config = dict(
    num_hidden_layers=9,
    hidden_size=224,
    n_experts=256,
    experts_per_token=8,
    d_expert=32,
    d_shared_expert=64,
    hidden_act='geglu',
    moe_layers=[0, 1, 2, 3, 4, 5, 6, 7, 8],
    router_score='softmax',
    normalize_top_k=False,
    routed_scale=8.35,
    balance_loss=0.00398,
    balance_bias=False,
    init_std_router=0.00707,
    lr_router=0.00184,
    vocab_size=8192,
    norm='rmsnorm',
    norm_eps=1e-05,
    tie_word_embeddings=True,
    optimizer='adamw',
    learning_rate=0.0023,
    beta1=0.9,
    beta2=0.99,
    max_grad_norm=2.0,
    batch_tokens=65536,
    max_seq_len=256,
    train_tokens=562700000,
    max_steps=8587,
    dataset='wikipedia_en',
)
Below are experts of layer 3 (counted from 0) of a mixture-of-experts language model. Rows are named router (the router's row for the expert), gate (a neuron's input weights, with its number), up (a neuron's input weights, with its number), down (a neuron's output weights, with its number) and show model dimensions 0-223. Each number is 128 + 32 x the weight over its row's rms, rounded and kept within 0 to 255. Numbers have three digits each.
Before each expert's rows: "raises" lists some tokens whose logits its average output raises strongly, later layers aside; "mostly gets" lists some tokens that are sent to it at least half of the time. This comes from a sample of Wikipedia text that the model never trained on.

# expert 63
raises: "ies", "ed", "ial", "ation"
mostly gets: " difficult", "cell", "get", "colon", "communica", " recover"
router:117131126130002152079152138192100142151103126130110135163174137064157090134111109135149131069113092133089156116161086140079130101081144173152115090085150167164093182089113125143143138100182123167134149109096205158147128177125097177155076165152188157117142178158187140109071163146135138097123136101153142130167134117120117094149125104098130125141101101123120171157094121158138119080116148100142152099148106159137107069166185117124099168132139122179149072074117173109115093165172201107147080064136086107127116131144126171108136117120191119189101137100114136126115144120140099126174158138165143145110087135096187044163078099165116110135127166157084132079166107156107093160180
gate0:134103130099066123127153186144106132091145055133145118148159079113120158127144147115140129054080143084142164124159140165166139076131083147124058141126109093133147139161185102158150111103085139127149131107109139141112126181125137182128124125097129151071213145078155157127148176076136156197132092132044093189192064121093069171160148097105147081150124158140114116118118152059145150067103071141108088209130138154165136092121153139165148077084078123160102110124101129104089095109128146143172112084114117179148082126126148119150134092100171186125110154140173080097134117113101176142082157122067095109151144136122143146106112134177100200135109134136130125163133129107127101077068
up0:120116122130149172147118121091110095109106163143070120123111185158157140184155129080093137188199133164129132150116136084116136137129194127155150129164122121119136105143044119121107081119121166198074110122142113107153120101159105121096182107121169133159109167125104106071079076173077123131156141170188100088080134146086168073130092091118095089148139121084175164139091114136114125135127069189143146089172029142111118150125118163079102169148166146062111127097148113082105159090121106143113168121138132126046138170041126120178136100179128134170135172130122123123167166097141115165128126113141192123151191119104120125045095137119164134142115084126157084092109168143174103123131
down0:231120125127144125093130118117119048121137116150133135114116070166136128099126085111126077113110149076125160178128137152100146150152140135177071151100070054136129158112102096186081111117161122148127148142200200124109089164135170119130113119138083108116118124099159140172136161119121164087104121110132101184217108083104097093152128052144154078096179118129151120113141126183123146099122191077126107142061131130132100153160096177134076130068133092137073084112147086134117099139091153131125092143171123105104097118088173086180110126098121088132158128111143153147101103102069118141049122191128079090102112102116091130191111137070085076166133154111133149162127109146110076115142
gate1:155114107106156098214117176092126154081105155108151112181115170119097119149100145120136123168070132122123112147101093140092150164096107117106126114088100025112105181098140107153143102197139145125109112184127185136174146143041108109122114090169138105150199129096068153142163105147072105060176127117116080181145161160099125151108156091127146161149123178141064134164119098127124098143155149185148088156037136137178181099134147209086124168110137124139105088122112156086085171167130170111123125128116155175122157159118160102159127192142155144101161144093120099099132118098072107150149136092120163160093128057095117166125153105131127149124157137148126059111099101126110107174096
up1:113156053105145152144154091141143137152117136149075103123125077175141168080145189182176097189094135135163142119205137128097075175158192117056151085144127163095103105129160114116140155083186138152062164110157106088126077091070084141110127137166140177121132111124102161086156137137119140127157133098177113067069156142127167110076139101138075150126100077114091109137168061109066118159139149160135121130094167075135161123174088112149113116138167100172175114115141150154188123135138147151182098086091032129117133111158100140128136086148079112111139160130156135089130067185124113190103108143165135109138069122164104141090107137120146106183132132130107170167163119136120155102102
down1:192129099110191181178099115139175156075140153134099144209186164130124137121089126137191130120155179084123182094116097176196101130212106152148157169167098127097119158119148119098103178103154115136149147166072088128161161108125116128147067134084105204142121123137132077172129119118144096095162130075136086112157138168116063104170113123140109099066125158134083159134097128116150134119137176133121052141132138068117115120177118127073133123174176155143076109131114123100084127110158112179161101134147108169158123116129172097080138192105132188138152098176126113146098117157186159170153143163122135158109152204115070110070138154107114158153096110134109135140167114139140079083105
gate2:167109126117144134110149096177128128181200126138111085132182123157122129178123076141083149118104078115075151163117120067160144097130119199149126089114096148098140138112201101133160146115164162116151153130136107085098196129090136083115089125097110126122099075158096144118136122072117152126138077108147151176116190128096175121175127109126055148090140126102196180152062072111177171113102089110114110152158129115139122153083070142122047180114146067151114142136082124064082120160136107181142095137074133103107109144132111111134095079090102064084090156130126099135161074068138194099131164147119113158097158116079149095106131063079121085117084146135110144148130139171102121122120
up2:135119103110120169104123153085128097113103159100152136126166128070123098154095101103176115096116204174094121211101118116108157119111104129107189137077109123069111183159068120077084130104073076178127131151106105118069089162103146153149115169148141225100151089172080070092145103126154070102073133047143088119122055105190106081149077114149113130109153163117063119107134113138144069165194111097133164183142179095134114114108124184158105143137122127156184097088125122140093148138144081103132123113139107186161143102100131138157136128147130151146128140119094110131093144122147188168126115168131141134116153140111141124094103125143152109134066139183176098135159159179076116154076
down2:055121165096085154156112153100152119183105081196152144146091121154146129081140157131105162095111131093097180121125129155084125132127113115179107161170157081127122092143119157159128119111171196144126135143146158045123065107079160129036108103119151107132120090115110131156104135162102124154135076157185119123163125106103124151089158128106155129096097161173070139157142162128088139144135143128139153086114127190130145071137123131104081045104067153123153132137151088189103115146088196088169154111173155101074060137169129058151140167154105089139100147124104140098132145120048145158075083133168128103120113121172101092136169115110172087194126122110119184085126084084104148143143
gate3:176100116064119175130081114140158099072157096123088085143093154170109151115085102153103104188174133121122092132139162120129107083112146182093122056158127152128131141064130051153182109199111187124108126148102121142140126124163141114166144087191130073110131159121136124124122129079156124096127143125099052103112115123125069152156180111142157064142102144128128153100152133127150176135102218103118138186084116106122126134107100125148130079096159199141133125199174122073138140124110135154144183117185119175152105125149082140147203159128161095139138086126124154112160149165105097077176092168160141064148127121117054142054124148102176168143088149145100135099116101082093129136124
up3:136108122111117145120138159095171079149120159148141136184074081128139101159158135075099143040168100161165116186128151203124110120137082179115160142142141085057144080122123169119153175087105103165099124130143115106152128109143094101093157136088158103127085105160109085152129122131068120127101127121187154128147158162104114144148083104106211095115159141142133128150097141127128100075120061165103158133101199115148146142073123043112151098097171089145151132157116131178157141105165150099055065169101131104124166095108086113121144139093162122080139180162105084098136159102065105179091134072183136057151155132114147145173171071103166119108125110112132100131123105131081105171090
down3:147147148154091048143160166132133146200110056140106132139144117064165166188077152113122160164120095131073159113126101098082108128117135123155123109166113105117140136116161106176113141165160207183101156078117116113090121160119157154176093204101189112109145151053074079135109153128090141147130153141163136098090165099110153136088111166078106143089133146088139061144148144109136084164089145127219174127149126118125138142120128093171113116147108133144106114149224099134102117126138104187108113087139081126177107175089141070107148101193146114164115101126106160176109048167122154098156156092077151096126103121153085098114099103141112170113142161059133136161157139148122121124122
gate4:131147160141126107111169122122129107159095167093159118187173098145123117116143158114121145123113083141158097170103101108138083170141117143161079161100139150115187109116084148138135125121148096105140119106206102192137173106122154067162131082171130168164120189161195160156208109159103120152171131125136154124169143134137128084205093099151097159139177074167186143127081174088180107113135114050136169146195106093162102126192138133135128135130125100155073148101116147166129055183115056128156109124097147095158143126078188103157141144145112149179167122142155132192107132116154156123120114114126096111179091107147224091124156167137089164118195147113097133138128148092089157127121
up4:066140152101176158129090069102121114151147100157100170087128180094108131146110076142133128125121181114093110110151127088156139112167078122152141122131155077132108140136149176163138118110113102114107078170165116089115128203130160152127135118143147154187128177140084105126097165146102149134164110197061093152096091079142112171119155072080139108173101176092145178121137087102128178124150064169093024106158135085165119120141109163103149097108107133134090129122213153099190094149205174068181121141090156143124126075130161131139165143175148133120199172126098137136131130143144096105139180181174115128077099146142106142131150124150162103168172099117177109098152090139148083138098
down4:166117138133160134106163107124136116107101116146094150187144134161150147148081138146184151126131092149140122097040107115143112078140127079164086111113070156130090109137136187117129117101124074110107168145195139164150130118116210127132183118098146162104113118135083160105156098167213145116140150146137162098102074122136168083141155120192126101136135202107157128109105205170144107138056140064139201045110148097134129106102107059198183098129096102132145187133133100173149072119135090136129114088110062123179111146155135166194128155130151134161139106156089094129113142131158145141168079118120129119106079114124143187143113150136141100115117138059124139164091145151121167122203
gate5:160172081132169144124161132078118147114173101134061109137147141120115134143025175093099129146091141152146160183148122117111115138150127151127139126107133120104172134139145151182115136113116130098092184113132096068123136111120145148143138144162114134148134085157060131192224148115135171180117158134149196166137134129104176177094128135121156089175112139148159132039117198104146165090185079171158085149140191170144135178128107176126150140146119119128100186154064074121179131134157114162120065131142079127113131195138132114129188140099104082100111133143150169150163148170131149174116052145110077137171122115078159138052122150098169119163120143160124128119149086126086098133102
up5:107127076112073147103118137179112133126061101107100117173152167102187116144112163095148110141129122178185159083101112158095108100086093124148159088111139102178112092106089121172122184100147138171125176127081124099190137164106127149141139131127181126072149076102136132174189092136159185151090199174133158135141070165110159112117071100100147100142122115182046161079181112134130072166152111125121142089148185146090152134158113106138127123117130121088128167166158118085117134115161089147133122129103086084103100138135127146167168134149145140076109101143112109099148125132134173179102124139180090182151069108069152087121122127154141130132149156240140163122108127128186039121155
down5:144081116152115094117128134147136140165108141180126131113109053134145130129131079123193126169126109079184054179141110106121112134217143164141078099137146109171102121187096094159089149202127109137084105162132150123148080142124154081081074078107167088143133035139121170117185158129150192087153106130099123137203144181124133107129140147149135079075123151138100177096179135093099131151143135105135070165070100109144171126155113133087110167129128184137185131129115162134093133109137097199176094114156161116165148127083101159100174122115115090136096098144177126106089070103109101155155131127085111081106150071119129130067079137157124127134109132096126184085103103098096154105158
gate6:109168147163163154078124140123134108083092156171113150101127141153122140159152097058105175107058090143098096163137116098111111197183127148125126093089065138075135093152120177105045114102146133095069145113157113094159103075075135143151152129165151149145055130125108115145124118091120110130117103165127124145059088136119149159141164090128086127226096139154123087131126132130164114079181090198088150132098136099137132145082115130108118144107179159130088168105132141148199101161107150194194114084179135121151148167118130137171154212133070182130132140125161146057157126153112088164104160107059171161149167087138082127130132154135100149117125180124096092101127133113144107131109
up6:169150105139118113097131166119132125124089140171197101146118116104125166123104110108144093098090084106131145166133135136115139183142140162161167166063132162108128150160102065104086116090141164056161129112113102130120080123114096144150106123161167175094144120153087078117127110177149184131152155095171035140137123094080115133067118219172057134121181083122120116091140083167113045143127116136146134121143167131123110144147130119141122150149194047148126112113179158118151165129150067171126178109073126171143144077107131147143141075129136074138123213127146175137118156058139067173148083122060174147133167116123160096087133181170102151114132174148121108113111138107116143106121
down6:143128134106123143103128072102095079121146112129082151117178166162088161056184103114131114155143111105127058150128164163152181075182164163073092146177119135138158119184151172149137101174145155091103086126123190132076106126114145140174087106167131136111104092171166157154105113136190107154120142128107057127089152112104151163179177128157100116102072081070098145131117137199068115112183110155131048147137137107120114143172070115182143106129104099156120153124149109084100175117096084110144115210124125112121082163072131097141120163092093124122150126141129152131152148128145092086095075102141123136111090069136094199149142145114196136118108079124100110102171169114168099082106
gate7:140153088073124086129120110117154079157127164085191163154115122151067135085092141201145081144116086148158148097161164139123109048095174114098116079175134157132099064153143144133113176194079153115132118135198145118060137128125168115157160144151117163157126161150114170146167099112140186149147068094128151146140139111107103171139092117079120149129081129084118091111093144153160127105136122106074147106121183109121185109083143089142142119106148182130117151144154199116083111220109099072104081093150077088181096182098128173130100147111137064144112137144103061123156119124150088094117144106133097160123124127125136162104139135135173147138140097156143146105169189126185201179123
up7:101164204117145083119119112097149089090128153180124108100097177109125184157095146154102116138104081129124183153079153093130102149134149105152096147144088111125170182148066161109070130163158195173136065131101032066164108061116113122095078151124157073112160114124085128116078100152064169112126160135155151084076133136109140148132117094161078086143139113118135145132113115122151200113106141066102165125125145148149119162118155109106145142097111138064091149124122139130116153152104149124124134120194095087092083173024122090101133161121189125111159094118104156179116150090179136122134119111129138096121128061169146132105078100098159098144164145184126089128124136125169203156124
down7:143134157132124065172115112127169165152149092082168163108120152160147112132111145063133109104167150095138130120138123183115127147112143151128132082066123130044115116163152078146078122140114094084152171151169126157147060202075127040135141120134130112141119060131113183093148132152078173138133127122104151185132123094127118094181170125120180166137170128141109107166151109151112131157148124091130144163173093102160119151154082083081063149176132167174133195093132095090069151135162133110157072123069121171108142046102158119098119099145138158129088180138156092082118096130095145145185077156074135164118171094192127114138131167144071099136150098172122163166118113145105095112109
gate8:171179114177057116099139122132178109058114076131114132078085141110134116113131177192132107118097146162126144186122128102104115149156118165106141183117155140124128209123082101130103117105219076146089160069120140134123149121195099158123105124132107103094182123136078090120172135142134138155129168106098131117095153131129135064132146165129095077142114155133082090099143179154131098174051166125161133129099042090127096127195158119118137097105116099175187167097090035187122127117142133114075162147089124110147161093145078125129131101169099125140145066127147126138111187108100122130102078094123134060175154162108145166125186106109130125099108137108122077148144101155112108096170
up8:131080103108122152151162181123161163144148095034044130176149081103107194157157158099161131091146188133186103139157124152097094112121160083093145112135096153075105163058154129070158116130127148178071192169126127123140192149116149189097131146143150142135122154168128120124109128082151117115148070124120148156130108154157112115157151104118170130149103174122105144161094097144178092109124094162138170132081122129153114089165123099036178124146123137114159080102134173057146138115173156169082084127105157098179088098098109141126175082163159181119137146104156094098049134096088107173150115117176145171122138078109084141150087151094154130107134124113154147084160089143109115087122
down8:094134116126182093137167147103098067049161188160108090076146178175140133130107150128132176107100099154129127134125118147208161177098145153125105078106173111144141083083114138123156137130103099142115175186169114128089199169112128112129143075120130083116137088151150180162121095178076115153070121126134084137172154179144103152080104173128167142096147103143119142096095129117142113078123116179156103149092128112114066136068074065142151177066162083114189128197099077130161100120102076140070092148153149120100164071106114114096163116086092161082144099109091118092088148076130172141084135147144126164181116170110144126127127123147139102159133121136079118110078158120175102150109
gate9:114154135037125157117176146095131159132097178103086094113181131154096205129097095139177124133084134089178109107181114136129167102139179090102122104125165119126143168123130100180148155166115124138114094136125158136117051104080081087205149107123152155149129138102178145101107145120108130151097055100102112113109106102098114123138171123119136118144167125190115163116138159186111189078161104125137174166075130084120126129118099132160126126142163188095141110161090191084165118103115167155127120100123105144182104096140146067158141188161156177058159170110139114070102117110078137108154184129077134126167062134141134071112138169114132116050081128095102183089135099092124123174129
up9:154148091088126183122178154102129077101131156080147079131132102114118124153129150099162154077153095046124104143174136157140146085104149194111158067070063152129116178111095148121119134159057129132083110169157138121120173127134093127178107141120129145080177130130152139124163107118102156139116064112149090098095112070153135137150080088137139109170159075159122145135130112131143166129171085168151158129085128110079116122110197147136117079184159186080149064151090158103129192122122158154074106121070113181117145137099126101082162163126143157109161128127197154153108105083176083086167128083142156116107131097071149086094117106109153145076178176166101150116107080122165089094179
down9:112109128099120128136096126106129168112104122192134117120080144144174118156146182083128115163149087137137149112099163167154126134103144107120127202134138160167114108104122157115117112155149131178142114078091082100104157109118122111082112143173135126084161156122078131144115134144158091093153146149092186134112105108145089132091050069083114100116098175121100113178138108113100135106162144096119114116115076164110145176133068129136108093088077109085092146126174055072118166095145209135208093160163121102220149097093102101128149154117133169157106167116130110153154206125084141078100088145138134166072181084134112141087111122091099159185143068088117139159128123153151202038105
gate10:134182090105113131088096142096117226151077139093067097124163139110064111154109084119129084086093144115132125128077084138090140137126107115157119177165143110111133127140136119136158170100126145116106152133097119109030072191182176157084165158124125154128102144146152153119140184188153144136133121167148144121117069020102174125052139147143158113103066152123140128091099099136122124171145151103079117169162108237133155135137150092111211161152133119118145098135193150111202137098068131132128095123144157132149104145140117130107146110150142095148091118128157176114119109141109137098119129182167087122098130190093139109086121086191112156157078136114113143119119144122142188096120
up10:167183137132102101139126142125142166101095132107099125071159126091153149080173128150192077112079119160160092160097115117076140057124126149169179156136162158137167126106073114106068137144125191068124067126112117141100087137165137122119105102172109113117175142074129103125120094112121079159125132101139099129113131087190112147082125157105124140176123126148045139141118095197129093173074188147153163131112145137076141099095108132140094112147146172229130141135166164073070174082102076150125113131149168073112113150083128149149132135160102096160121188133118131116068197100175126152094127167140137177134142161125099066115147118149182075116140091075151152160177130087150106130116
down10:129188140129143155115148094172130122129160144095149137141124117135116065121155180127134162066074163158159168141094084093115201106143099143122192115124142107119145186129122153129123078124118099139183132116212157098174219143159087161166120172162125122123063145152134113175102120148126131121165135161135172118124116183135053158112092072135102047088119132092208042130124121085081110082142116084155100097142132070118130138135093155162132116127146139112141136177189141102102121182130156095096197137137065120129123163119123112101158119155133119087183113172109110128146108133138096179157114127090074111123131113171132133118200113162158071157163090099125100141125121211112147135146
gate11:094120175104125191103127138136170094157100110093082122178153129165102116170087200109114189111136082124090112044102161103119165104191090122091173163137162110070176160126165099141156134167118140159174136174131106134129180110134159156169103180138129158149138108113103160162106130123132051144126091137091129154097085086173094071113100157153140107077081126098125091117160121135167125144098112121098124162111132137104121151118109142089074134174152139165111127113095101140094127192109091146174086125146187129213123154120190065172131130059147138125123167085079154168132066183150108153129104131111109162111139059092160114114114164138200188121136158123171138113113118172136164161151
up11:148139116104158135140144111102130132151157128152091151117211099154105156089164074084156107173166205161107161172101104094121105124089136105174093093167136123107143120136127045154139115221138122135105055105115182127134094156128136141126117153121141070153159124129163126180124137095087122170152146111141101132228167116088140196151209129178227139150158099157121144143105179111130167129139130124165122110212105110150154141107106161122131151057107138080117112235157091163129132141129090132078129112110120120092085140111108137154099111109118105123072126142105150148157156120094195119068073129131133097118148168158096161134167146111107091150127083110163165121107134111146168124137
down11:188139137116136090116144108164101108171113116108138024125188163145119119166143189194136151113141107080144136196118108098080179143122098160173124150102142053148172090140148084144138131145113082124190128077113190169114102065104118143168108152117021166082160137119148173144154145180152172085088151110138115137161121163123086125126085128195145114124101167153145118156156095172114186146128136104084167171146094118137136166101152157076119162129089103119048186106126077134150152161168098125146115135114142167105152134103116157123193091124130099127095121136110127083092119133114124125115108123129186125116072096087138169138084136155080125053115154132108081123136154142189097146121
gate12:118125083160168136064080099135069057118142141155086073083117139153153150130126172097103153123113130090191091102091111129145147129133161127137088151154160131107151112195137135119120138116188101158143132135118101167113098138054120110134156103157110122147128110134128162152134105145061077171152054154094049176157083105177128150207156174126156169073099085104160099112114151134132138086122152167164155094092128114171183165047181145151105108104096138070087132122130106151156137092099117093132150092194112098126102158085103123133159119150104082089182196110125139140158097172122115117130166106166141126138127084143132145138132124090139126145169156150209061137120098061182107127169
up12:175150169151131049165173166120182154085127162146113147205123066148101147109116036133151115117129133161102088153165192098173091098127093088133134128136118134104188103100129170127123079143080158069126120088166125118128123080182193080107179121100121128143130157160075084126144134093134134170141114112162166099091131136110109094061107098164133123185136110127140137127180124097125081108138115095094131183156104152160169118204098131141124133124139134140107159106100181128072084089110070118084132149082126112141086150133112062169103208142118136147097151123182105115168118097117162139158056093075095095124134118163189165119133182120109119154133141088089193120105133120120115130160
down12:177074103175189130101055117180083166171077144120131122110123108101136092156119147205096177185110084146176116194147109122115093105140089129105191139116098154094176173113120107113120156099206094143132110081106101174145101071175129127164121184052162106168126124165129173104066115184127096140161109091116110088088120154101127173141140126166154095135107165166118131092133158119120160159126099155123095061181121132163102095113093163141157149130091104171122149126140172112124109126107122140073062080127153099135111188096127119204139139129078102093135139098164108113129094098146173147138156097196123143151187077102105150102122152071170129118137098112131120108118104078098130142088
gate13:118125163119153164147151157148164143142156104116144083175199128138139103147205099101117142136156155114134181112100104138112166096104093136113115135128199097083103131176136130061089088158135153128122130095208157108112166089139110188107088104073177134117089136143129103138121163117084162131110199118151163147173126117074093125169099107122159138089113153155147120110123079190120088156086124094103125159093092189103096140129157170141167142067161066106147136111166153184079170159115158168121124063181155115141147098127116088110144097121137137203135128162161155142087085166132077186059163166207139114151106124139133088133127059139121154121133182167164145141091122170158097076113
up13:102136148144107114167076121163128126142116163137128095221092160088082124165215181109101095165165167154121138127152089163111178089106195100133150092155180090112122126124112117168094160129188181080126118133093071148096169167090102153130173099084128104098120078070148143147117134136078060098142135102078128124212079166149092126092120116161103169154143103119104157158103128113168123176154149091137139123075173142137123135123127135105152136159114172114144158083106172127129112205108140101080057113149166083143129113092119060118114103146121099179083153119079162128135102134140081134099131154127117104113110078091182138133135144109101115119145177188136141139178130152111138049190
down13:133188125156100150111084091090134102095165127125139153105173133132183179115073116106093230077095149075124162121111146154160113218111039127158101120150078135148134085075132145154135114106118130139151136154153204156137118141075103108145144180069152159134150114137142122126107105176166118142197087169145153148127143097095131134144104148122139154123145176089171077111083099123051158133107068150098131101147109160130134134113117105119114110159136172126113088122136076107105185127153100141177175087129085129134190128105148189153126154172098120097141151149112153108161111121130149255152090167163174154138151107123146179123111180152084109079105122052148117142118114129132107126136
gate14:115176135109129115129119181113125136084107091103150080115115161133111132086149087164110169155107102092185151117108107076151107135155088143135134139054157139123138129107176120146134131139094107119115096186111176132079138148188164181155158062139159111110141133088170169132178130091089152123173135140137030112124132105186138106126189145182186151110141072118130132142151110158156112125124131073129164158170099139116146098145104196128081145141119144172084113091104145161070106141031081129127131145118149142096070165175146153208147121061117121104135109200121091176138130141122124122162073085124144111077149067153200151140172140075123124094079179127169174152124094106144104120115
up14:135136119091110101101108113161114167096146128127176194190140107121136091187095104082173147137148151115079168090102176108088143099147160117168190074130148118153075199080123145146124120100153135117082183130145153171167115166102112091137167098161109093183110163096138078140141207108111128184162151106154146064166085190116147127118156157184121124122089100082087153178146082147105143164129110096184156109130083121133066120145141115078115120163124155153174141099100102168127130129088096143164075069116100126132086129079122145128177099082131096143164111103148087090134158161122136117152096163098144086146166098111148097161144195116147167122186129095184177144082124162119080117188
down14:167169057138129111159126137107161043125145162156102172126103173119137122121154110153139098140120214112075093134157114142088141146162150138141103200140100101115151120173127146113111098154099102158163130153088147065144142124130028101159104093178160172131102099160080099109120079119135097084119093140136174106113114151126085165152141123140143097115124140144108148132134201155128106109194176198101095135099144109107131118103127104114133139128112178115153103136076104122173160118057097140214177183118163086185144071140164149142160134134092163125130100112134125187121153121071132139150178124139118128135117214121146099135180114186168157073216088153102146168121138158157109098140
gate15:168119101191078129175112120129113133121112157154095138120150168080128157128147137165107074090132104135159175114141140159139112139160136134156039126144159077116139124130107222133122151088127055096126187106136140140210166172125143110186123143099150129063112105077171139164123117139177120117107076102169163086140161140072145119134111138121171112142093177109080103131164175141132090084083107138132174126113089127174107155061143103153147134138137163171104140048133133095097161145089132123146108091069140129169077146109140183139172044183051160178150186138089149102143064109139161154115113110133134140118116106185149104150097122164120172143091145085096106100159119099168126156115
up15:064162153130134120148143106155105106152130151127080146155124113144150092119136174117149220163105117135131151157044144138141178064127080080077143168131179184203067132114129094145087105168155173096091104136139084102110120127073090175070150115092122112132142086135197121168166109154083116146163105078147117180144065116095081173120125151136046164173091113159129131139147147121194097148157163157204138136056151117130122113074161148175076132134140129080120088162163110146155146140090084114116116115136153152105152158117119084060175184128149161164118133178163163119071136100091166069148123118134092129143128105124133156128127139144131144099190107109120111121112122094137162127103
down15:127175120104129119118091164123174134202143156109137187167158120124190169144129108182142099079128180106164083138162136128156078156080171141104091122150100148170143098135109149125144118041125077121104128109118091173103161158130116089165155150204089154107137117129154158088111189108125127167147135175123122118156166118155099072152117131131082083123175137133102153139089201088143165099080102131087113231160061118142173154135118178113154146133154099100139120097143131067063157200098138115197124152146155145168076127120132136170129107140097139124149151109147097172149154138164112146133108085145129112164094091064148044128132101077088175102103095108100088135176124108116127098132
gate16:125094107115104123170078172131158143098156077128155114144121097115137149047124171202136158138170177072084132162103137119145144089142198053133152184131151125117136164149098104123110102100122135089076169081139135137157172148099065121075115057163104112128164167146102121078149106137191114144204077185109089077175133127145112113175140138132105145193128113146193125066146123094138137144156110122104169092124104127100089125200134155122100117155042134138123107109116130170117115160191163089113137153083126145110150124091171186127087154173187103093123183143132180159172123106145117150125124127064109182143158119171087123138165143141120126097108126181175105123121143118136116134072
up16:149090111192137151145156090162179141135100057120110149119100134165151183134105131132113101169124125138169115101112123157099155156110186105108126084105171129112144116120120167130170107145051136181150021105110126119097177111150119086174093083074145164133127157132134174142077093121114101129146112128132073106221108036174132146150177104072166162142121165055096103085123150115186141138134085119135108107170139126177157091114129154120140179184056164107105153136151181177133069124126188136132110133163113114112105133130115121185120104098169116121158140115147114124127158105108089115166140110096194140162108158202142120124134129165152054153151162112183169142127187118129111116130
down16:145165071099173138156116101104108146150145105105100076145102100122177108113129095126151144165122114132161143123120080053082148142137091178150163185142076150081133073201101111124132155095156117114085159148148092153056124130140090101111138074175131097159114125112076111100106152188158149135141156101106196111099087136075119126159166124139166150152128102139118149141130143150118135101169139112132082159201149116123157144130191128136131114212200064150145099142178128116122144101109045146098142128107105183119146151067189189146182175097100141153130168161118141126157089140135182145121139076106121112091088131097080092121130146098148172123103084102059128171134182119105093200150
gate17:089182159102135087102183119118088156139091087154177100097159073095075144120104146113116122064140115135104117075126077138063087137132087146112153078123073141121125144102101109145064165100084159153147140117169102120168128109127124118201156192137144150167148134182111111167092083197102178130136171109180165134138055117090099116127123119096125051155134093135142107121135137120195103088128137133126158172163116128122118145110090127142206172130116104115123180166119086130082107117138206082220140147163154119126128154151110104113134145140143070154127090102123153127153114154160189142199164173160139125137132109118105124134212098146147098088081110110180123106062167116147147139102
up17:113113109145119167108091149088173181145104110164157125067174103118124173135155155153110174130183095079158096125133166144079133143171116097144106150110190144117131164178121157114179145114126103178132143087132115126117101136206120198171108156134087142089085144116076134160156115112110168152112090150148101129184128172105159128148152112127117114105186070163128131095116114158141127124070146171124084164153176149099106135145134158119157139090190111104125086146181103122167111141149158247195139103163151123115167149134159096133191070108132165166190141147045162158113113135151130123127123130180183152115150156106122092125174126136079193082172130157133203076133116116113116074118
down17:088105160124080124125117101123087169134149086138113134159086183123124073125165128140110124130129085175179086104142163081145164139111190153089110130081125202117090115126113053106092124184139123139086123153098109109166147147178134133162137121148056105098054126168093119131085122112096089116141157090084083102140097109109107151117099171131144140133128136139141222156141115148130188132165187075186109084172106141128085110137177133113118156115134135158173141096117163126076192106149132108081087130091121146183167112081115061150165150149131127149168125145207127044116153147166126168155202096132137105112130130161091143165115151098150133113163111142072170156187194118122130085137
gate18:209107141112169077137111129116088113144122068136090077146136109104147161149135124081162102182122124143124143163134176057123062103118110160137172111086106129082142166128168156095073102131106083133123114156140164108044189104139157103087194161138102129136099132187165137098150114110157111127154154106138118084134124158119083083167151123111130136117147145120131113119170147116183057144099122091140149108139108160111093139152148147049146116146114090095192149139142157130137105095115105120157154153106072120131189106196141149102153101189144147092183163138153046147146185166124100123117135196121133127157154157152160121171114166132058065146102097102147195155064146131173088105074
up18:116100046122186123141132094168093117144092149164112073132144106125161108139149197126158145146114138169093121139083148101166087126104067115133157068103141160127113155096173130055122132110111140130141080204116174161074170176116140169116209133166127125168074173120137135105121147110111113073112155113100102124131118114136123104130087116137148138137156084173110125149184149147122086139095183136120131147138151146125113103160152150085100142189072120091174134168147099124188119150109157139165157103094151146116148102165188124117157116133163150138194143101141086079145158170153124096131174211159173143137161122128084119140117209120091117155160138082097212088035087127180098116117
down18:074087088126093149019176163096093189106152141075115094102095126111102121134181083125167136074121100147129178119157164182098145138138140121127189146111089176132117179110103073122126064126099126130126131119100121167137150168108096119104123132111125114066103072130108132129180129185087143147093116153156143104124098141183124154052157136146090108061111131175147138117181126078047086135086169167139138163107090111181164162073085118168141090125149103084107172126170108166136176120141143135091144148104065170096086144113145124127125128120141147142134138120108176130108169104140115132041156138155174116133128159150114126143070138149137189148090088103184156140145166055124162115145
gate19:102190123062138133191142089099124150146109181131093091128096114133107095133103094141130143127122129207123115141118097145139116123119144121113108148090101142073144075117059139084108102145175139131139052121120124046098074130105158125112098152021160206176096182131147145119089183086099115094202148152156103135145163125153076100098134087128171135089125115089106142099115129110126097093125161144072071205159072118125164149153106178136104131049122123065101105098162108158143148112155155123073111143112134090086125142122138114092105092148114151098118177151112123137110067140082156185154101139096150106145136115117130096099099109103110071147158147150127071095155117163143115162200
up19:127080130176108162172075052159098167188106143181123126122136079140161113207167089140095139170096170136101135126200170163135151172111125157130123139134128106161110125124162189086126140104106122171103187146150166148112171124147114125156089157085156109145123193132110134068111125141185150149118174145098135055197118111107141125102138145135126168123130150126133121117159079087077111181188133136143171143148191120107066128195111178124096153107175130130092156142139164127132091108118182089140099127102088095084170102154128094166150110128123110114151043137184120074111060146143083124132120135110144147082061124056069103128121176117147150095128098165123129145095149167135152173117
down19:145124088153159182168162135151156146110081094134132108159118139102094118065112162124160132086153115112110121118127087124143209101230176104088175172060132179113144148117147112145089116148163150053186135116056130141166104171128124069135088115137103168111095142189076120143126114182140196070198132145105087232122123103154112146127132112099097134098116122131133172087150143180130163143154128127149124147089140178131129131127146081111138139140114157141172120171102110109091148142083100134156164166146133121164175154070110201139143102166114131114122145155139186174176115125150147173093145108136104137110094143157111093109133160143114134083139082115195095170130083136130140221136